config.yaml
n_experts: 96
experts_per_token: 2
balance_bias: false
router_cosine_scale: 10.0
lr_router: 0.000741
norm: "rmsnorm"
optimizer: "muon_variant"
seq_len: 1024
Below are experts of layer 2 (counted from 0) of a mixture-of-experts language model. Rows are named router (the router's row for the expert), gate (a neuron's input weights, with its number), up (a neuron's input weights, with its number) and show model dimensions 128-255. Each number is 500 + 25 x the weight over its row's rms, rounded and kept within 0 to 999. Numbers have three digits each.
After each expert's rows: "mostly gets" lists some tokens that are sent to it at least half of the time. This comes from a sample of Wikipedia text that the model never trained on.

# expert 0
router:498481516530483489505496528528456482508557481499548517513536492476462489498517517476519462500500450496538507504509500520495471513494480495538476489525479496523498486497506523490514503470498495509482548500530542480487493452526496500440470495514510510444507462555471475501544524474447452486510564537526510505484461496487486568490471502516541481502507466547526482478517514497482507529594
gate0:501483523507477504563485467464496506465451481542482511498499511474488497504520529517499524510525461505523475490460488492492457511526517495510475483474478518522531509516535550496522523471518514510490479520495500537473491510527506517518481476484447542498526476437511470477522556477501494519530517524518515509505484526458495469495484486501521542525499491470504450485539548479517527507509
up0:510491503496482467537507494488490510497501510471528518505519499442490508505471486522502507527554445513534527491503475475502523526518528500509451466501550505492455482487494518490513488494468467510476538478482480508465512540514520533524478489496487494541504492500518485484488520438521538530528551509490505502494475555502480524494505510495504505450461479491506507452454566540546508528477
gate1:518475496553468488487497500512508512492540504508503510477486518541496509459512508515504492486547471482510461510516486495478502491502501490548503532518520459514502502490481535474494445452486486506485482486498515546573478491545479531499506514525509537542571462481463488492494504485497486476490506486502531473468575497494510490503535455475498487493472467511493493495503530529489489537501
up1:528529506481506514534502448476510493516445534481505482498477532490491486505487480468501492533463533522486477480502509525478484529482509526438475472450495470483515485520502491524513458517536510531498519468512505466463510490485534512523464493509537501460467516486529560501514488499519490466467506495502502466520457463500492474508498539518473507476490503464486527513515456430487479465486
mostly gets: "burg", "berg", "hn", "heim", "tz", "feld"

# expert 30
router:533453501467506502490525514477532504533495525484474524497488422516512483503486542551479517526546495504509478498460466446510538481518514491509524575485528542465523549503508526478500501515500505471516479518507495503483502497515494488526536522505516533496486484492487489524506484497543488522515505513466484493516497527553535478517521475456538508492459525515473550513496482482464501483465
gate0:480488474457507490526507508516473494465496534534505516507481464519476540464478514500533509459478531464498518507540443464439447486517539506446514486473496508496463484481537499489502541498510487460504468506517498526508509489500473472536495494512507501494498506486479501481519468517482481471521491527536497533452487518562528524457492498487470503491520499538533523531485558494525480512489
up0:510504509477522522499501514494469486478498480505511464461462495512505581500521464509522495484446544543514501533496506503451480524514512464478494454512514503499495523540567462504521508466508493531494482508533477508528495476513422474499490502551464550522497497483533530479496483454532481482484511491528499481457515517514521515484499483479485514481474504482514511507514530498526508461489
gate1:521530517525479513473535444445519495516498539526484537472516498475525487478466517505481556496508467519509487523495532511509505484513530491470466497517462503488457480483505516482478556504520512482494475500513536493474526497493475512507473465549483538501488524509522502500497481505525466465524519468532505530487506450488540509458502503489501530502477478507462503488526532506523501515518
up1:503516529499472542458546460509522458479515517540492538474491505496507531505512527446479525527536516513482456498445513487468529526517531519473477511537481451462453515493506510457466554494521496472522487444510499524489548497512490510495486462558495527500449516514503502467487497494517522473495485496498508513509534465482511505512495504506492545448482512495494464528526545505523489535503
mostly gets: " services", " education", " studies", " service", " research", " efforts"

# expert 57
router:482517511511564516478541466465499529482538476509490517490500528473547501515531517538486531480552507514510487472472509471461499522471535472504472529447490528495528507488502523441540507523488495514537551481459478533483513492488520502541525536545506527473501528498511512478483484474486507530481541526482466505507443482529521478500498541505496472515503472496496446489503462496500493494518
gate0:531517531476461548479522505468468470475480496526494530473480484512496482464478495491491468519484541481546485529507485472506514507493498518458502475530502505468509505513539464518493509501526527464491466478461498506511503494471499447521473511424466501486487498489500494503494497510427481541505492491483453495478498514526520542481508499524570530507460491532505476519519521496503450533516
up0:487494507524548520509503469510526538499515499467478512477546492503496476519501492503491520514487488493478510485472537496533488498520529528511502523471522501509472467471441508521521509465496502526537508497495524501505489522483473491509531492510515514546489485492489509517518538471566484497496525465457477483514522516452493479557493485490503496490478523456492497498482502483531557500438
gate1:481507520545502541508492534542494511475530528514500504535546500524508501525561459472511500503498497527543549500509512477557484502530522488497473462502511461459484496521485507510524539504529511478480539490480526530525515490510485459467521513530454502490507477506495513522503507460475430546577517514525555506442472512504526529481511490493477512485489531484480539515538513510487519499502
up1:478495460465526531521523474497476492526509484488507539531450517478488512520498519501490476460492531503453500556477510515538539527461538522481493501456520540494515534459518483497535484544518508464478478534469487465504496503470502530495508509527492489532496519468522496490492489547509528480467475479463494525522521534479491487519529501549504477475478481499540486508440501534482506460481
mostly gets: " However", " stated", " however", " Although", " While", " Since"

# expert 65
router:495477531547513513456513519524490476472566488490485492482533562511510491529476486479496459522452505498557535470482515545541474512505485496532511499502500521520534442512526493479511497480509493486416531495506528488502522499485491538451460506519537497452484456517478538482505473460439442505484529520531511500458482484443471554451472515512497533484502533522494475495494509508479505508523
gate0:478521524534512497532500497521467512512491525503473515517475533499519486507511520503512475515479490462490526518462495488528458482512537474480445535528490528524521479497524521467507574511525491469510511508525504473504555520504473502538520532496513522485506534533509508533487508534504507522524475508484525474494493514516527529495492459537471533490457482516573451481523522512539477452476
up0:516541545512534486539504495521480500521472519530503506490477511506544472520481549526506490541516473493496477468484499483550472515511495507507500509487470550521530508515542506473495551545538485479497499509541490482498524553535484473523519538503512493456521522525484498518488487491505514534451466494476533471503479513530522494517509444504470514505448495508550509464519498499483499454495
gate1:506506517532540518495488534456543553435481512450476482464507521548528504510518532524487513523489459499540498481491539497529518538522553510497502499482482497486523471504461507495531546479491520479498476515501524492513531527514486526495477547491485478491486563476452470484475516502497520503512505506479518504494454482460507490475472486502503466490457503515503510471504505544444539455522
up1:493478495526537530537477525441481506504471501502478485473472455565519457555488532536482522480481497512549525510501479472532491567506509514506467484501496469496526493500483484468502521456499445482476482513502511496529535523501533466489468503499507508500492558504443510530497498491504524509481532544472486533473492504509531526512531523497509459454480516514503487518533532516474539528564
mostly gets: "ová", "kar", " Khan", "ki", "iy", "ić"

# expert 35
router:552471495461463503490507561504511491522494532484477509496507480498514494490486510481529483472511466511535538545508481505539503557478479530501516519521481526501523498491494481533485481512501459475471559526513531490506539502534482520474488449469525500540505476476493472485481518497522491462509493514511516500504528532501514504489475533499495537475487530526480519503450520513489451503511
gate0:449470493504490499479473517483516500532493496492489499561529540457505507492493516500546483491465528503504491502503485512525501505499523554482546521458482505496506452480510510492500502503502459476543494493518516495495484482525495485454482477498510462535466506507512501476456460530490531475494479577501501512519493522516510463504518481485503539495492478478503443559505515503474472487482
up0:482550502505465533503466514470472494535498473520543508541509516471492509522508496467551486506500544520474510500528479487487473514484526565459539522488523447484545493471481500493506532504483461508511485464500469486505494477539516470492495477486498467483519451466509537508495491525535524517500491512494509481563545534548526470525496478490515504483520548519541490489495525451521493462509
gate1:479491489530540499551479498489434533506485518462543469523527519452482518485550517504507487432501488535507501491492495496496479536465502501501528497499537523528471445523517475507522512489494502500495490491512536481499544505471460534502511463502477545532541499503501520510533508506480468491512531528500470521502540489503462524503490540513490492500479469485512483483514535498510521506520
up1:497480475484527549554496510484468529529506528488503507531521554475455516473505499543528529457507498527507501492521468500497503506474487535490484506499512496565501458492522439508491517485501525477488499513504546473504525480482450546508532447496475504520513499512507506495535482479493484498515538522495475525500538516510476493480484521517494517476452465484513514517519491498511529507490
mostly gets: " Records", " Cup", " Force", " Valley", " Championship", " Festival"

# expert 38
router:467512533532488492508490510494543495467488488481502551520476511535491509451506513503536523471484511494541455538482511506474501477541538507477467460533489485505493496529485483458515516499499513514477481498458504508502497484524512488467530495492508516498484533479504492493457476486495513538484513522523472501524533489549464455532497468514520502524498489501479520500455530539485525491456
gate0:514486477504517507475466453472487471494471493479504519548481461467502515484491494503530541524475464498481503450505492482497451478524443477550467478534469486507506529512530457476495497474484483536476518501489498490507478452512542484448503514486557509471453515516489468505515486502528536538527502505492490503504496489507474451485504508514469491512502520496534518516532512510462495521508
up0:550469495544528478512498484425519490511519473521482519513506499506502517508494506473486505559480498472493507486516519485500505501505489511590526485521483550513483453505480482476512512500512523487502537491476492497475508467517491530511497455521495509513461546512466472502476523482481523546481531542488485522469510476473514491513476520483509484500495492506464532554499525489484514492515
gate1:507480550496463474491478468492476464471533476486475514495508527533421556503523517498483506514482520532506477545535521441533539542504482496491490491533538530498503539473506527498485484502476527502517480502491511556458526483517488496446495524471520516473459467480447479489521491515523510531522459471508501465511550483484533515529499515490474504506541508527480501481512508509524485461437
up1:499526461504532515484531498504529510539470517506508450516501451493587444500469471509515504483531500464506536443458472554481459474497500477517509521484455471494487462510471487497517512501520472490507511505498464474533453518500528500540473493532473473528537530512557536502500517505502496460489534502497495508488460520523487481483479492474547498495486500453505490526495504490464505538587
mostly gets: " 2007", " 2011", " 2015", " 2013", " 2014", " 2000"

# expert 94
router:507467535476463515481509480469477513546491527493493489513506508548531486532536526474504491445519492523457477467505466477525542478557514476525497491548504521512479474524524534488452505518469444521541534431533483496444505515490500484503531508545478484525472529497523529478476529516499544515518478516487489461475513474503513491537528487510502485511508555463492537509494486476492522517507
gate0:532468522514500492476493501518487511482505538463465483534486527508479484522509526521504456514547506464499516457542485492517481488485498486510529465496495509514497518477487496520523514512469493506480500507494474470497479533455513509491492527496524474530534486473501459505500535502492502515447479511430502501473491530495491482488502514504489471560528490506480535499491515496509508480496
up0:452501491500487479456488489489541484473504495517449552497481504468507501528522491438512578486476472547525511499505497521513529548514526489525501503535508458454518506525530500496482531484493491485531526512526528512496528482496501491495499506500528501465502461485501515469497507463504454465499473504518528479479475453497507445506507522482504515478477503534495525453520470515497467505471
gate1:442476505479465467525550494523489520483512527521525447508503490473502511527469524554495474528516492469500503537483475504544509551488536489498525513545503514464521458503495514556489480520527499476481490474552494499497530480527547501495469523497484508475471476502485551474508536507505495501476474469498501478537509509491503510499538545492458525479521460468546516533518505547517511471523
up1:531506513488484517459440511459510511533470498479493488505502462523480490520506471489510521471488524496458530506531517541485496476521467494474518483481489488540466554512497515464490525508534502529521467523453478495503462511460473513509450526503500501497505547518499510510494480523469546506533500536536537472464478502497460472499443461485537497517447532537454476461480516485520451521517
mostly gets: "\"", ".\"", "\".", "\")", ")\"", "”"

# expert 4
router:530502466507466534511485519485488501495523522423502511478489488500490480507514496506494524520464476537545516510491518529488465498510473476487527508542490493497506464483501498513468493507467501481474523477555512526493490492483510509445523436474561502516459521462482506499450499478507473485516489527519504518476504487484499521522494501487478538487527495579489525565471498497485494490495
gate0:507475497486516486505490570505500507495558513512516529491480487474498498498490479476485514501503497501514521500557462494538491539516516507522517508545498505560554492527496517532552447533463462497514485564462518489513479485494508513524475463470486500465520514524515476428488501471482507489503496501516498503470482455490519526534573494477493507520490522532515529501497566470488505519558
up0:460490492489498529506477549492468533480512494521467527519481491491525502439477541500469519510485469502512528534510504552539507501560478488530497493498503512473539503522538536515507476496510480534502511496500480472590504527493455487496483515461459511504533484496527488451512518526456502498470497494506492513502536502548506513523458521543511483471517524543509429486502479521494503472442
gate1:486498516518467516471508542484498508546516479463496491472523515468471493490474489517469474473527490516492483530511490484526511495482499483473540464440514507500542456530522500472519490490507489532483508451476534512555522472507442475520487491497534519502490560516524515445506486516536500503496538517472482480458477499520501478572517510468521461520459521482521492482461488478479473488505
up1:526486499464507488537497462527506502469460522527497488499469466526531529510499519507504516524484527493518525487497501483485489514520500528508461547547476501482448529454478526529490525522488509466522487545500477486465485518489559525499489528499470475496502435472484466514489511485445491474493461469531528524539522500480517536419490488524488520492539496507482515527548510539523520520487
mostly gets: " Cup", " Rovers", " Motorsports", " Trophy", " Giants", " Warriors"

# expert 68
router:450536484475480536519493477489491526458503538497490533503499477573518488529503518530485516565430509484509480481490515468488486488525490520470555477428535490465507507513531482543480505498495508499481480497549460522508483524472483450527511489535505515506463507482538546519495500520523565502487474484462480509496513473535512492505511517521527493490523513504461486482507484492489544536476
gate0:556474533489488520486489563496540501534521510491495515495535519495491477497506476497509532463496519549511490527493498518468491524471553497458540456511471459503445515506491484457510476480543500507489498472504531541489514509484547483513506472458461489467534479489473511488445518492465509517516499559494528527489503466524490540475477540511518472509537494458479449472520497468523479476505
up0:454479475472494517478499496551494460518476479497478481544497497481511486516505475490476499448537487485495510542517480517509523527512502483540441517522513518506537434512525534501519460515511478489448487465494484476516531485509452476502532515515524510532487493496510503483488520516503513470461495516472489504473503496474485519530537543500547489511515502532506516525445513511498435472524
gate1:461500477552516483505491471531474508513469450511494451467454473489478526538469482522520515496508466529509474445544447537484529498524510494445527526466466464496497516498495522466480508489514509478510479481570462505492499512545516506536522537517554510493476536482486500468483542514509508485477525483503538495518532488516499504468496504473504488530491493564510501465504513494471513500514
up1:545475485465477516530521525469520493472522571511505501522509503514525508483501510474507509488500491471510508500443520470484465495481468520533531496528530515539517446528494505548505523483456495497457507508480547470495498500521499525472505475470448487472515469516496495506514504490506480529508483488484467500444504494486487489550529477538500514501493506451484525538505484507503491526493
mostly gets: "°", "′", "ال", "{\\", " $\\", " BR"

# expert 27
router:469548534482477496504525499493518494460513541474482489478524448527519474544472495505510513540487528466475491457438506508523462544520512532474508464465463516473491455496531512504501534509521502501496457538504530509522544501506487491496486503511493494529469487462537539542476498517526498479493463470516500455520517540523474506506526508514436524485488488534451491532505472479503481504475
gate0:534483510472495518473502496498518462520499491492569541514487513470498552478501514541516516520479486472509479503480446529474559464468506541521496473498532512512506468443541488470502470524493515541494468501498483475530509511525476489449530521453513503477506523477515508508499493522501486556505487508551564507502510493524504503457507472460497481520441435528524476484486499534511483481498
up0:516498525497486546505486523529514499479531512500502531489455519473477488494469484463497503510500528498509480464466541491479497519551486448517473521541519515453511516507482465482497513509489517466549513565496481469503538518471491547464487472484492528487540502455531475486481503487489469499544510461514492501549522478524478462487494509481493495460466572505499510535484499503524496514476
gate1:491470521509514496497532460502489494516524513475481480501502457506491513521516494479538489517533485457452511514476524524506515456515548508460496474493533528483471514471508469494505466500541520514496537473482513517513504527506518495496565463471506473495493480483505481542493517501490487518489499473493496502478534559528497512498520448486493441500519541544509482527512500520490489485494
up1:471465504534521505519466528499483542467516495486491471523493529513484529510538448455523494511487497492470526484465498543473524494567488515479471459464520520522499512503475481509518515499509566480483512489478501478499527553532525501491561497460480488476492529471487507511515525501497511505542461474523504474520525520489529464527541481475514489513480508534504473494494483497520491536466
mostly gets: " Yuk", " Roth", " neur", " CN", " AT", " Moz"

# expert 10
router:502510515475498508475558504504478491481525527495516486524512539522473523523491466457464456526508537518551493483504508504511524504495467470474503508498494473524489511539482511472528527494526477514470500532513540464499507503499506501459467495531534454443483517531434489480501533463455485469509470486532521481473480495511499522488483510532509550536475510538504493475532505515493513469526
gate0:491509511476485453529535506488534452491515495450503497515537477448503525501544463485512526499510479530486508457533470509468503551498466512536452490483476476504538509530548552511510515488507469532514485509492504521478527491496514536482466526490505520458530487521492490490464514430526524501479484487464510506529523487531489469488483519510513497508511528477512522489510522546493515500521
up0:536495553503474476524456492510453523499510489538508505494465495531511528521507517477465461475484500499482494523496506527524483470542523500486475477508498529450501515486493470488492522533512504470491486505527478470508508507509504491484515471547518554511483514486507542535531509483468501512506482491544477489477430487493460499511504450459451503470535462537494500490503506481482474508496
gate1:494488477458459497495467537495451533507458549486509506511474473491450505510526512544480460498545515510529480513487503469509520540487512518530518490485529490561471541473501466508525519514490561510527491500501535496479441473520528530497483526494505534504458507523499482524516559498484535515503493497503513532461523492495509533480503463443535507506519500522501515469505489498495487481499
up1:483488521502536501518545508510547481478488435518505521500528537498549482501502485427514529511481465503457536459477518535504482474510474480454507506519470546486516458525512549490506500484516463494485522498504480521527560513471480445519482486505506472495537482470518537509476468493494474504464513491477497453538504521500488475536487530545498463498482502474522487552486525516526511525509
mostly gets: " Richard", " Thomas", " Antonio", " Anthony", " Michael", " Arthur"

# expert 89
router:499516517478509534459499505439547509494482503498532498490489501529443488469511506521481515527490455540491506502498499491508472496502535500491526493518507525476535501476538513505524500532511513477510511463475489513512491541506501509520467437481504485498515550487503513515475454525493518534492483508491477507533513487503490511521477545486535500499492477522517506551496477474516539492520
gate0:503488504534499529522472475520463521495491490513476500458500492502469477457483489504460481488489491528532499453501459531500465467498529527553518440482521506519472524445530467489543555530501481461490506476526535532478483466494472458521508520493480509523498461474464522515518516495507486508490493532558515541462469436499543504522501506518484482471534496486528486480498512467471503471475
up0:496448472525483497511480511512500514477520477524491501440487492506450502462477478536485493502467487498531509504467475501500452486500490515523510462489523524517491502466516494505489552534484487462513517443513511524495486468525482475519488519509494521510496504478483516521515520455512517533501483529550505511464455441535544519509469516502499475480507485506482515510467510504439453483490
gate1:470547462518479548535500522452497459499479515497514515464505533510486501538497528494457501505497506494500506484547492517490508474528508540476528476473450468512512537526494486517495482510528496482469462453464505499497443527456515511522481495526519450492489502497544494528549492510481496459453492516538469531483508549528511526543512490472496514499495482509542503544504437484492533496486
up1:527469529486552449473482464555502523484518482535470510524491485493485505478485487530533500489512505484507492529483530488485507538475503448506493504544557516493477444471498526484520502501481506511526536548548491503514530468560468506496528490498491559502519507505458513469483510509514491547557505497459540482504483459453476481457481509532485481487489503485473496483503550521500476483513
mostly gets: " that", " this", " which", " those", " how", " these"

# expert 55
router:504502486488499490502532500467511513545493587480524501501493493522516504470544505479507503518474504533495449505489515520491472460501452481518554484525506456471473470511489516512443514550497474541519452478510484473503494536491481477472466488460505501493466523516509519513460510508470522445496513479515446469515541467499510506495526525506478551506524467495468507517509503500477507511490
gate0:502561479478483484522504502499515498447493484492541489499477520539488479464526525520524536507507494508487458505568513516513530526476476476494496470512529479519487477533427455482522490473529528487486491535497528515515472490518486518515515540468478466479522547499488541484476516521507495502495492488494522489531488499473518477512487496510529489535504528511515478471518532508488464450477
up0:501537493486502491516496502466519472460496498463527509488489510522543466491485506521514518539522521522493479487538463496486510541468462478490503495503500473501494487534431460511502518451512514511467512522479521516543458503472524503534500508456485445484532516471527506501478482523507478528508511512480490520549497480463520488520469519508533500539509520490485460492459503496487516466474
gate1:503489478548491503532464485512500522495528492509498489487523523527499514518511494513510508506510519489503480503531528502506535488507476471571523494471459467556464475478510504520538475492577519468514487524496497472531501515543529525482464483499504475473537513502506514465498517515501510559490484584544529519481488527492512484493485495504506518499464500514491495474478544535487490493480
up1:507492485452523521503535549457476495508461519509513524514495498470479519462489532493492519518463517490480543483481475464477452496500525520446483512511539520485537549510496513461459507491419475535472532483486488529455507449474475478533511522503471515510453490460492455516501514509506491467489506448479466478517461489522488478496515504490485447516524520491515509518514458480541505505533
mostly gets: ")", "),", ");", ".)", "]", ")."

# expert 22
router:518541532515454525529488482521464486503477492485508523503503513543512492514494578516490546501479519527491464448494511506485495488501517532472509505479560504514483496513530492489540497538464487489480489481507533504507466536491529512502488481456504505493485536559532582512491476539472485519488491486518479477483472531537507495536525485515513513488501515458495521516521525480499538540506
gate0:485494532537502491458490540537493507532516485513469512438495541506478501468489516485492539547487493498523473486492477536487448466507492538499540508510532509487481487504514519514492499512503490487498467468528501489477467539531492489546471530502501503486526486465478506505465499510487498493559496484505473490507516450515526549462502499521522505497496541527494517542506496490469488488481
up0:493498529499536479453486517472508508514530504510489490455470465518497509464507514468496508525471499522520445493482496522507446465518550542480518505468527509480490515517492533522489513525521518496471454485517509502471449494546499488538504533523491471481531495501464509498436515479509495497551495513494478499529527470500523546468495501522498505490484502514533481538513458483489515513485
gate1:499498546501511519491537475446487504553542482494544514493464482488474491469499498542477483531483546545507516526503530511502469509521480456513545502532506442496494517500534519548502500475500497512478542510501508474502541514475546486479501518438471455486539488538475496534546480509492474483488515479478488517504519515536510514501526506533507444500460509527495478454536505504477525493517
up1:492488452485489493521467521566518496465477497531489485508527517502528527539503515477524490461519479464526476474507470489518526491461505551475469508465479528469485479495459504440506498508495518490506462501506500495494467473529477498512473509562514560524456500448514488470455536484517535523521485522516526482491475480482507472519482502481486535510523493476525530530476504489516491509489
mostly gets: "'s", " his", " its", " her", " their", " His"

# expert 31
router:480530495480492553470543495477491518462533527451494533499524452489501464472487489504527484519483508530511502481463516459476435477472517503457500531506491498452486481491540499510516514480495525439473477478519460508543492513504471474497496453510527509484481500461516523486481484542503502527532545495506469545517486500510475498537507551506512548466495499535457513529503482452516510556488
gate0:501522472538488502494505468484526507499479510456503497467531530502513459522510535523491510520518486487468526482457511511501480490487503501518521477468495544527454511496528519502484533513507482501521500506504508442465454549533480531502522540474510503525518515431508499518499493549514495496529527473520464521486510564523488468495498492514510519485471551482496486528436561546542506461500
up0:528494509509469480534506470513484496500501507468501484494519529504477470525528557522515525517504470492501462504487514531472514564491497480502535506468499512474491504511515517503495525526505497518479532544498543454462472522547468478479518531462537518495468517470468465511506483513515511513542463516459489489461502516496455496495480522512501507458466528465467468483471499542484497453502
gate1:526547534487486493496530495495460505524497477503451530506458504500499518543526462531522502494531492500508482498519475483512520529460478526510511439548471530479534476525522512470505504542475485528486456536472471531485494503488507494481529497505519506524460487518526534486497503479486512486456499465485466503494491477531484477512523537513487492562493482537520490530513514491531522513502
up1:503524527484523561485459468483526525498463508508537469493483522520543474474545501524503503459506480497499473477505523483504463498498514494469477516517502525488492531468527522499567498533503502483533550503512486497524488486489488516512534488451487513505520513468477482500510480431482542492490492508507529520493487510505485487476492448481475485437516506515558508521471487477507508492471
mostly gets: " he", " He", " It", " it", " they", " she"

# expert 62
router:459502496485457502521494498524546532526550513472487507488519482489515507466531506474501513491509524497490420502485466520542519512529487497491479493534507476493504484440514501479494510544504535490504463495520475496518512521471497482522448479482503510495474533486480495535484476519487509452512526499523519489496487504460507508509514477518481528500504502531492461507485483547497528488470
gate0:469496486508472510448493456473471496473474503500483511546512496503474545505527524501537487480468490510497500441518518502541502490488482459503480542497539469504511515488509545490462522488519508514528479537516465484531489494508497479477517513523487490499482543494506505489504447506442475470522550513529524511522516538488525515505558483468510509470490526524538528519508528465493542477524
up0:533513536458507538558473507501527486478512477493522517512514496521527509514530483467516527516519497506447503509457456473522528512507473542514527491494460468528533525478511488515517465496450478514478503470476541480483475448504485504474459479508517498468473480485507476511481527516530477481500464484457494522487483502500524482493518503546488476512534485486490490505493503466515533512523
gate1:470559489471494470491510478529523496542532520541476490490481491543501538524479451471522513518518506472468518473522497492504503511473494532507512496443531512500485489511506496486521466478465503520481475500510490502517495504545492489517512486504492504528463530520461550532453528540491501524505515462489474508526504510506492433536510505517553484485470522502498492477522492485531501556524
up1:561428466516518528505485534521482476483470532474506483518489532485461477482499542519493489466494505504545512494516506498473480522523480487499467531552472477520542537490475474520475530508522474481504524489472526483519497501504493508493494520501532488498560470498536471465527460486498506486473504536479557497463491476474520568492480533509474511474527467502510506480491515534480502457461
mostly gets: ".", ").", ".\"", "\".", ".)", "'."

# expert 84
router:498539514518487465501438452567497508485551494512485489527527502481456506475498495503520438509491522466479506517516490525543511484532520494527507466486508531472449514532493522530451498510492513478514482488468505491509488466574470518492531532504502477510482524503460512500515533517504490486506483537518512485471462468477466483459476488535491500506509472523477493466513509541464464508515
gate0:535514499508512471491476554509492496469480522495536484467500496497518499502471465518531546536512483490530548471521517497503497508496495480485514467484485499508497560491485522512496511524491462510511507452557468491519506508496508479521525530531483515503464534515499492518500471493513475482509456531443541538463538499535497488487515486513506495523524493539476505466504509475500480527553
up0:521562489537509520489517560513528523489471488495486497522504500532506480539522546502511507508451489535532506506530523480537536499521530506494514528547484503552493480523524574525533551535465467514517472492478504520475454499468459495483504518551520514487494504467501497513485517470491520496488471472496504500582491493505489489486476503500495525484497498514486525482478466488541512510539
gate1:505481531559478522486474520474509485529541492470509520497512492509507460520486505481502435482533522528513496510526516506505523501507512507488520508504512509467461510463544525533515542506480502508507550458502499474494456511483502508439469465508489473437501546545514525503523474513474480481539545473468540458470516463548483526500510479504479519505498485476476503498500499537547484503493
up1:501483537510538526461492474520485477514513493532449472522481481543505532477546515529481460528493537532478498482506524470498514466533521519508493507501508539487480500525540497538515508517486508479516538521549491492503512503510475506525480515501510476523524532491485472473505480479498516482547482461518449479521511465481501472551526474483517504470484528461480511535560443517490512489494
mostly gets: "onny", "ieg", " Fil", "'m", " Ol", "AT"

# expert 44
router:506494539539522484515534461470475516510475493501508468455488514491532486535493544541479543493480480473556483459479515464491510475500482489498463559473470501501471506541502533497538523512506467541519509496507486473507478477475497479548498504500478499444481483466533538492498469485455471560517526525524494500510484495521507473482517504489536503528456497483483506463483423493499541475527
gate0:498506498530495471483500521464464502494501497471492497491501550503486535499465452504525525528497496488518480508449514536525500505495524516479505477523490542508519439503514453530516525491515521502521516499497532520468517501533469473493452504506503540489511469513529525487540535527483504460487509513496472494506469557489498535491523477542495473479502493484491470465478498441542537514538
up0:517506487535448491471512497484491503486507480460498474481547540526503531528484475459454510530464474490518465497462477488546500511487554508524502500533513528492518447484543490539495514513509501503516505541518493536473507520528471464473491529528536493470517493498542541496511530519473505495512536493506510503492481517516467496486511506493488499456498514486478485492516495491509514513527
gate1:500552496477507464498490490491501518510458472459517462525528527492508476493500476512499491508530530472467489518455537492519531508487496541540539526518494520509524488503534505484500497522517537487496512460485465477519504496494468500503505504520514487481500513548534482527495467552445503517579533485497492500460496469490480494501521508497499508484500483533467552460462491561534486487471
up1:491542510509526523504502474468471462532475450477467466513468487473480537504486471439526503511470483518508493493524559454507546488550498479526480558499484440484492516473537496508475473489498513527555484477535501512507498453490485513483499504524488501506520501477489494510498518525456476466519480553485535531497503456536501488490481567502507491523509493481506446489511554497539534476483
mostly gets: "ading", "ing", "ated", "ling", "ating", "ports"

# expert 46
router:540510487478493500488487541490487463517500524464471490485506478479480491510456469444525496496470495519519540518510474559546493534496441526475523490542484518504510468489529488522509446498525526496470528510515534477513544532529505508472482474476546481529476503484518536497497507487510506429519460504506512525480570520536493534486518492525482530480501512537516466519463512468511448524506
gate0:496537484499455488502491510517485484517517467499517485544510515493502506508481504496548478462458505520519519489514503495561469508515492540544497478469528493485473509536526508476526535440478473531505476519528461510505518517532531504517510506480533501481471545523507506533506524508487477512528467522534482475522531513499453459526511508532472549505527527488527500519499480453536482462529
up0:445523508493498524514499528514486488482561531496499511536534465490503497489511497518493519488556513474504529494473500505510511526478478499497528488465520518509441485516509504485595492495538498481521520566493515483505514517494513452506533491486522498555503474508517485507480510495484498524511503501509469480488485516525490478531510553520530496566518467534556474474520489509529520555467
gate1:515503491516498500497494557471506527482459509519470549507496576545488505552496506455522516527500535469463490494476480519481493473487485537566534468494548468464531486497474510489481495482494550526519516490498444514492503492498517484482528492496497488490491536476494468463535480516489524485552485513482503505507536448509504486493489482479517475473508527498507499501461508458505505511464
up1:495468520488506494503521474486508531491487513475489504506514488508516505467491503529545508538510493513542484514514553472502508474507479460524521511518474515468507476465492532518514519521543479514523476501491518537516508490457499487491493542487466520483527460491506512531505478526533517492506455494478486490429431490501495501466442539488538517534469502533499486481527471495466510515494
mostly gets: " imm", " Pav", " Krist", " Catal", " Nav", " Kir"

# expert 24
router:465550513482486485513505486505506485448520536503472492484506456493504496541468479494529496506506555472458494502477518556513499496511513539480495450485451531510469498479514499501511474498531512457504454540499515491506528548519494505532487529504515478494499472493529535555489485496522526471483476463494504493496521543569519465509519498505448515490514496506493499514513501466491484505466
gate0:525506482517528497513560515457512492522527490504512467442505459470506497514497492506486439488477549530479505497477513550522469464524490503509504502476498551498483502484524540458519483505487499487512524443555482497485528519494463500488546547524500465483481498515491473539510436501492516487478554537470466487510481541549468554481504523453460513492487485488491482521504457476512486501505
up0:474478515485480492490469459536496512476470504497520506555472560521502529486500516500522553507528455463516504493514501446483523540468516525499487506534495455488536515505473469525475518504521503497506487548456516477516475475503529507498450466466482544509526498487498521462502571504512480512518459469505554510490514469452523439508519473535548491513510519512508502470512551543483515478487
gate1:487481524504491503501482483528514500510514526507497463463544461454527482479485525518493503495505504480506472516501489481493519481511500495565528486475504529497470481476527503499506507504522492517520560479495468494485521453512540495476471504505545487498524529492526515485525462521489486475475485488513500537515502474491486498512493504538579524474493464479468522483497516512520445521503
up1:482450550522485472513493505501533483506529510508511459418536482500526484425472477502505521543487516494553504518513450546485522521483516501512514487456482523510494464445534519491515521496521490536472504493502489499535544488494499495475483487514509462474517481512471501456508490504474502515463515521547502474506487515530499554518478488491510528530509508503528477499490503513487434563488
mostly gets: " Lor", " Vis", " Pil", " Mer", " Inf", " Fle"